config.yaml
n_layer: 12
d_model: 256
n_experts: 16
experts_per_token: 2
d_expert: 192
d_shared_expert: 0
activation: "tanh_gelu"
moe_layers: [0, 2, 4, 6, 8, 10]
router_score: "softmax"
normalize_top_k: true
routed_scale: 1.0
balance_loss: 0.00809
balance_bias: false
router_z_loss: 0.001
router_noise: 0.3
init_std_router: 0.0234
lr_router: 0.000607
n_head: 8
n_kv_head: 8
head_dim: 64
vocab_size: 32000
norm: "layernorm"
norm_place: "pre"
norm_eps: 1e-05
positions: "learned"
qk_norm: false
attn_scale: 0.125
tie_embeddings: true
parallel_block: false
init: "normal"
init_std_qkv: 0.0208
init_std_o: 0.00425
init_std_up: 0.0208
init_std_down: 0.00425
optimizer: "soap_variant"
lr: 0.00302
beta1: 0.95
beta2: 0.98
weight_decay: 0.017
lr_head: 0.00413
grad_clip: 2.0
warmup_steps: 200
schedule: "wsd"
decay_fraction: 0.901
decay_shape: "linear"
final_lr_fraction: 0.0
batch_tokens: 32768
seq_len: 512
doc_mask: true
z_loss: 1e-05
train_tokens: 343800000
steps: 10492
dataset: "wikipedia_en"
Below are experts of layer 4 (counted from 0) of a mixture-of-experts language model. Rows are named router (the router's row for the expert) and show model dimensions 0-255. Each number is 500 + 40 x the weight over its row's rms, rounded and kept within 0 to 999. Numbers have three digits each.
After each expert's rows: "mostly gets" lists some tokens that are sent to it at least half of the time. This comes from a sample of Wikipedia text that the model never trained on.

# expert 3
router:436443494574525479480477467535481516497466525481477538536481501499431538474490505483502480502514524538530485568451518504491529508585421522532490449533505525489551501470537465509501536533469545482473514564413448517461527555547485470484506493513495496478554528557489545431518520468558556494508426530486520492614498517501589502523516537479488435514506531478496457496536547514484476526511476544515515459483450493483546492429483504485564454507544477521472509531514550489514466450564558484480441498523557543497542445550527553481482509559479510486482532568521490444628503442546492511522549509525475431488447520502476572540483485516592564588448523557505486499399599466438518522499483486526514444426540514435535356425550491457502431528494477498497397476509519545448526521511483
mostly gets: "ร", "า", " treatment", " acid", " Survey", "น"

# expert 2
router:517496429504492573459448494514479535516515409484533474467548503532522543507462489527464521465460583506515499508485493501539511510600504500501548478525516504493478518506503540461551510522462485522478491541501502404424574481485492480431488487528563479536491588548470458459539456494491506483502424484470513496489518469456546505573475500512521502454480501426491492491538443513460477539469511496365511403516489514433454464363486539510557497467488557487537508500495485460502418531554440492483579450503504551581466497492523554483473527479594498479510447469510561521514528496513477487502543484487522504585539463552497494532563533537550416561556460476590479512474494514451502502381518452510562539528501485492530501482495451502521411495518537481414448546581529450493477532538449
mostly gets: "s", " work", " game", " year", " life", " government"

# expert 13
router:506519540423481546479517494504480521561483480500479498593519517501526479536503433466566558422515481472536460469512515560497490479487489577487493517596572510520474452494506452449518508476545492421457501578558514449516561509488429507502509504461450474499537450490455422441494533489493515463481510492539439457465466482522503512469507519541489469502507537502460483493492577513468501514445489546489510606471530609530532493452508508511437513512572520463517468508581495498558544553468524528539487490546507542514601515561504534552424473495473489458471378498482435515490591505469524470448491455476483494505529516503493414476463526597528430494519515483544484458547529511516494452539526448516419467495402438525518441536491529416526516513534483478535467496491423581459532492578546
mostly gets: " to", " 1", " on", " 2", " from", " for"

# expert 9
router:501417499518550502508507445528458500524484570486547531547521489490427509485502536411498513489487512514542471554491503528479519476529517464513530388527471542499542515521530491483572507497531500453462496563489472510463496505523538491453470488488493493469512557559509534423524482477511504490496410514452525480545512488462554527475550503478489469561452492473530504497541464502442460541485459496446524462512460514466513471463460510537518441506586512551466474520508536523503486344549561455509411534542588568470565451492538501467480484536499516483445539494504489459553566555484473504524550519577501428516436490461506603576510510557554567507479496593462472547487578489460513493449450470483553425467529498396514422521522458434488505531522467511481433524483513565400512467546502
mostly gets: "}", ")", "]", "),", "\"", " (1)"

# expert 10
router:489485499381532521516509448524480518489468550456542479560435494502457488443525500529583569473528485618511410526507517495437501605539450558466555486469525493512539472480507508489477444493427519433514502512425576475477457457565560527520530510502462508488472570489443501471551501483517500472423443498533486386498473488485560490428462491461476495486559495409483499524478450494487549508455499506523443425469579527547514496505513483521595505553578493549541444448499485507495491560530522505554470495519425519525510530434478560529482468567499530495486547473504443524480540463471492495457502530523488484529511472521505494435474549512486491489518534509527573487538534478578576455539518446494523462481419473455493550508541506534542527545405467520448439543484507560543489481526542
mostly gets: "==", "===", " |", " ==", "|", ")."

# expert 8
router:448399515472508495513510533508616480454510478523445406504513435523522545473494505553479566527529480479527518586536544527477628497497539473491481462460514544523474468518528438516435458477480489463483492503494495489558461469560592459518477469560493498532506485491518514476527562482491508515452510508446507488561490520482541522518474510517488486505567511504487498562449535583544501476462481511402469555537452478500525459434421533466495507505564511493465424507482541507528504532469462517499501438561492396479544479455499503533536588482539555460480493511534512457468448487497513458463503527570495464510456485547473554514499511517463495507561420474526499529468406507494545514501432517448460455478496501498498506563529530596530408524624520471399495502475465440532418491553507
mostly gets: "'", " \"", "t", "d", "y", "al"

# expert 7
router:487453464573531500466518461495476495509399505479480509555503520479442553501492474447539481477497548528536482550474483521471519480550458501488507462510463531545547571478492473504487541474478499540450554528430472485447526503516541481479478512481480484468509500488483539437545500469552524517478446550513523479607490489491544539503404507479466426464442489474495464451520548527531472530497464512584545478505445488459499456444520520538534488541504494461452503532520573491514529458567552471510428494528564558473552479502548533459498494525470571469469522522546484422592516482516508495520507482533508441536433472487517577534521481492543504596485499593481475487419557493435552529501462473480524409444505469399510338515483496438507503537476462475477383503505522580450512468573517
mostly gets: " Clay", " Carey", " Jackson", " Philadelphia", "ucci", " cell"

# expert 11
router:500553420572473518493538466534462524473443452481511503523511506442467492498518490423498530441521516607565487527520492433562501591509565589517539468473498544529439486467515531548532499536451496410430469464420466518493528513509539502465588507514529491499521525555517511444491522472497593560535505496502474479455463502493590498505534496495487513543525493561509488494492493464531532485516423478476476534438460508503441507557491503473437510477509527474514529485486523518476555504475467443462578547519594444573544446512552564499485483540482527476501523475543513484473534492496512488498531426582532481502510559463465538510514451480496560436520394506486502496498457507449565547532509491510472399482430497469563429543560544450443531504466456534610440532441515470575491489480524
mostly gets: " A", " ", "S", " He", " I", " P"

# expert 5
router:454448494431534457487491454479533477584495522476382525526489485600464600479462536505489517564458528513530525585492469521495517449506452535485504524571521495497551559536512491525481526502553536527507489528426492520517499457535509521500407473518484514514519460484615533463508529466520503517481460487451498444499510535496512520475575507476525475454467433474516518477573468483403441531530508524541460526462555528517489522461496613493507468533501479542468603467509501473569552490494577547483572438569534536506575492552537547432461540509488525480489501506555433493465519511448490502488507541552453466493459505481415562506508481507564506571487473573482472447483541467424462498485470445505472570486445489438492473482508519470512461535468441517556543518527461527506447592472546
mostly gets: "3", "4", "8", " 2010", " 2013", " 2011"

# expert 12
router:517516483521558498505548484514545521488489480461457467526464534537489458494491507510482451487557511573529552488494512481488518528551484403481439494471511558523475567473480482518491500500501425459496496527446440434473502543467462450417455516556526491531479577529487484470508474451497486520514471493577490505555493548474579512514431495485525537458495520447500475506559569367489463519536452512555452482463541535463511509462466516509592513494595487533451489526517525547565493514502453471496476506534485465563606512510576514503412500484484546527470483508490491544484518567483509483505429497497553433479562484479558516490460369484434459584513499547465499570478559525444504447398524507499552488443482495558515482536483578461492501496463517520519449524489612551457501583465498
mostly gets: " United", " States", " University", " York", " City", " John"

# expert 4
router:470522465444530475490548481580453520517495534502519510507448471590543567464546488461520498485519518539515505431456496476523605520499444456497526519466597524551553512480457449493495539499464428491522541437456605537429484482484511462523571465538450490523471531488553460518517472487549447483457458497547537476446484522480524501488416507508483516505592467502457511506478507528509591487490507498432524554528490487454510483484469473533509512462497502524523529504492513537487459462540536493508533540448527570531530493576520508507447500508470532498500483480491539459562569526588423507465463450510547446508496557470463371502536451508501546468519480504535558453462434527489506472460436449488548482499501527438562490557549479418506457492556479505443637543516452473522506600458558
mostly gets: " the", ",", " and", " a", " his", " or"

# expert 1
router:491502485495536409487472482503473479518463544476494534521465538595491506491524494441460510455509531573512506568511515540527476435535503552518502476529476547475533463528501478498532466517467528489486456513460507405460520486480480501451534503527418466484527557504507537475494480475529570503521473516480494508534485514460561498518409501487477435508548526443509514519535505502425514495470484472433494575482479518445533507528489462495601483539631472474445475538502537526487518510505541446495409443600576562503499481560543487440512492537520572559470485518532453417570529560513474534491559461548508453483484491478485521480516493536549455468580517497519478388521477518476557504512503562489505390500514503422483484481500489414488487509470477507440413482384472451402466456496559
mostly gets: " he", "-", " He", " they", "–", " she"

# expert 15
router:503433503620485455470467494524462504556427475426483446456471509483428454492492469528515514483415466514480514530526540524480576532479493521417476442490491500507519451474581528532486572537475506545519575433460512504503570478549550489478509466557434494515495506506530483529549502561586463482615471505558502511503480448539513511493504511456552540502484510496489522500558478418478483470527466484476480490500457493482478533457524463607526484503568490541489525500507490516518431487474488490517439546442561418485512485467451541487493480536458548547465441543488438410475483482568529497496604570502510483489470497475467476439503503480560505524585457499468482540515603527454511477354523571499478486500499479495520480537522455464510476523503455468477495478424572466504550514547548
mostly gets: " of", " by", " de", " National", " under", " New"

# expert 0
router:454463445427517566439487497492419516548478487484498524478481517444462475442499534546510577541545516476532511522465485524486454480451408496534538459505488488464512535511483501480519453499466486496481529551500526549468536551489587406539488498490504477546482492536462539525473473468529495420438508519493473437483491496523488491496538549453424531514514550480485507574484567522540517494552532480565504408515534458484545419463463456485452451443512447478477567507478515519532488534392494466565558524539482534547516514465498498581580561476510526590489477480525556582490531450563465513513480463510520503510503470528549512503467464555528464518469503501532500458487466509548512535467443465512453403507501480591435575535510622476507512457541489485552592477511594483476437471514564
mostly gets: " with", " is", " was", " were", " also", " as"

# expert 6
router:496468520487507485501415428492549487584465539519511477435482522514556484505474521507494545431513584490546508510497495480513529532539546559525508514544520587492503541447468467435478525569444588504506460553487466517490519495516499480450446539519538490486490505563477546531506475506538459488551464504506467497440472502519530515422473472522499457538508524547514480490509540499492497447427523543589478488517605456494444538345549544505501490553521527560507517541469501487488464461573456474505514511457511446446448499452462543520401534501529513478494513437524519602532536477524450517513526376486505483505493484483514544448489507497431534465547473557483498419604558460463548468545501483513495576492498536433531593478479560530508476511555482512419437504476510457493515548515457
mostly gets: " that", " which", " first", " one", " who", " two"

# expert 14
router:477503505534484486461488445531549427449534440502452533496548470466508442495452483470489519553487510533483478539484485503550525577506446442462467571526500425518560508501571501511465556495482528495382458480445526505495480508554451525500516522460538492528492508501548463522501490447507517495469475516540608474520531556507475536497517504518448527444484482481476434485485526511504468537534523587486553558469406538497483497493507501516449444488406577551467494533583565546486492470570446491499442462469512551496413447393612484455533480496482496484544492513485559518515461600492507438475496488529480494513526527529550488511490486474528556532472501494439436469480523526499483492380454472518497477446530500476443561448527510486466490472551490439595553519579560501493470411531512
mostly gets: " Location", " Preced", " Succeed", "′", " Coordinates", " Born"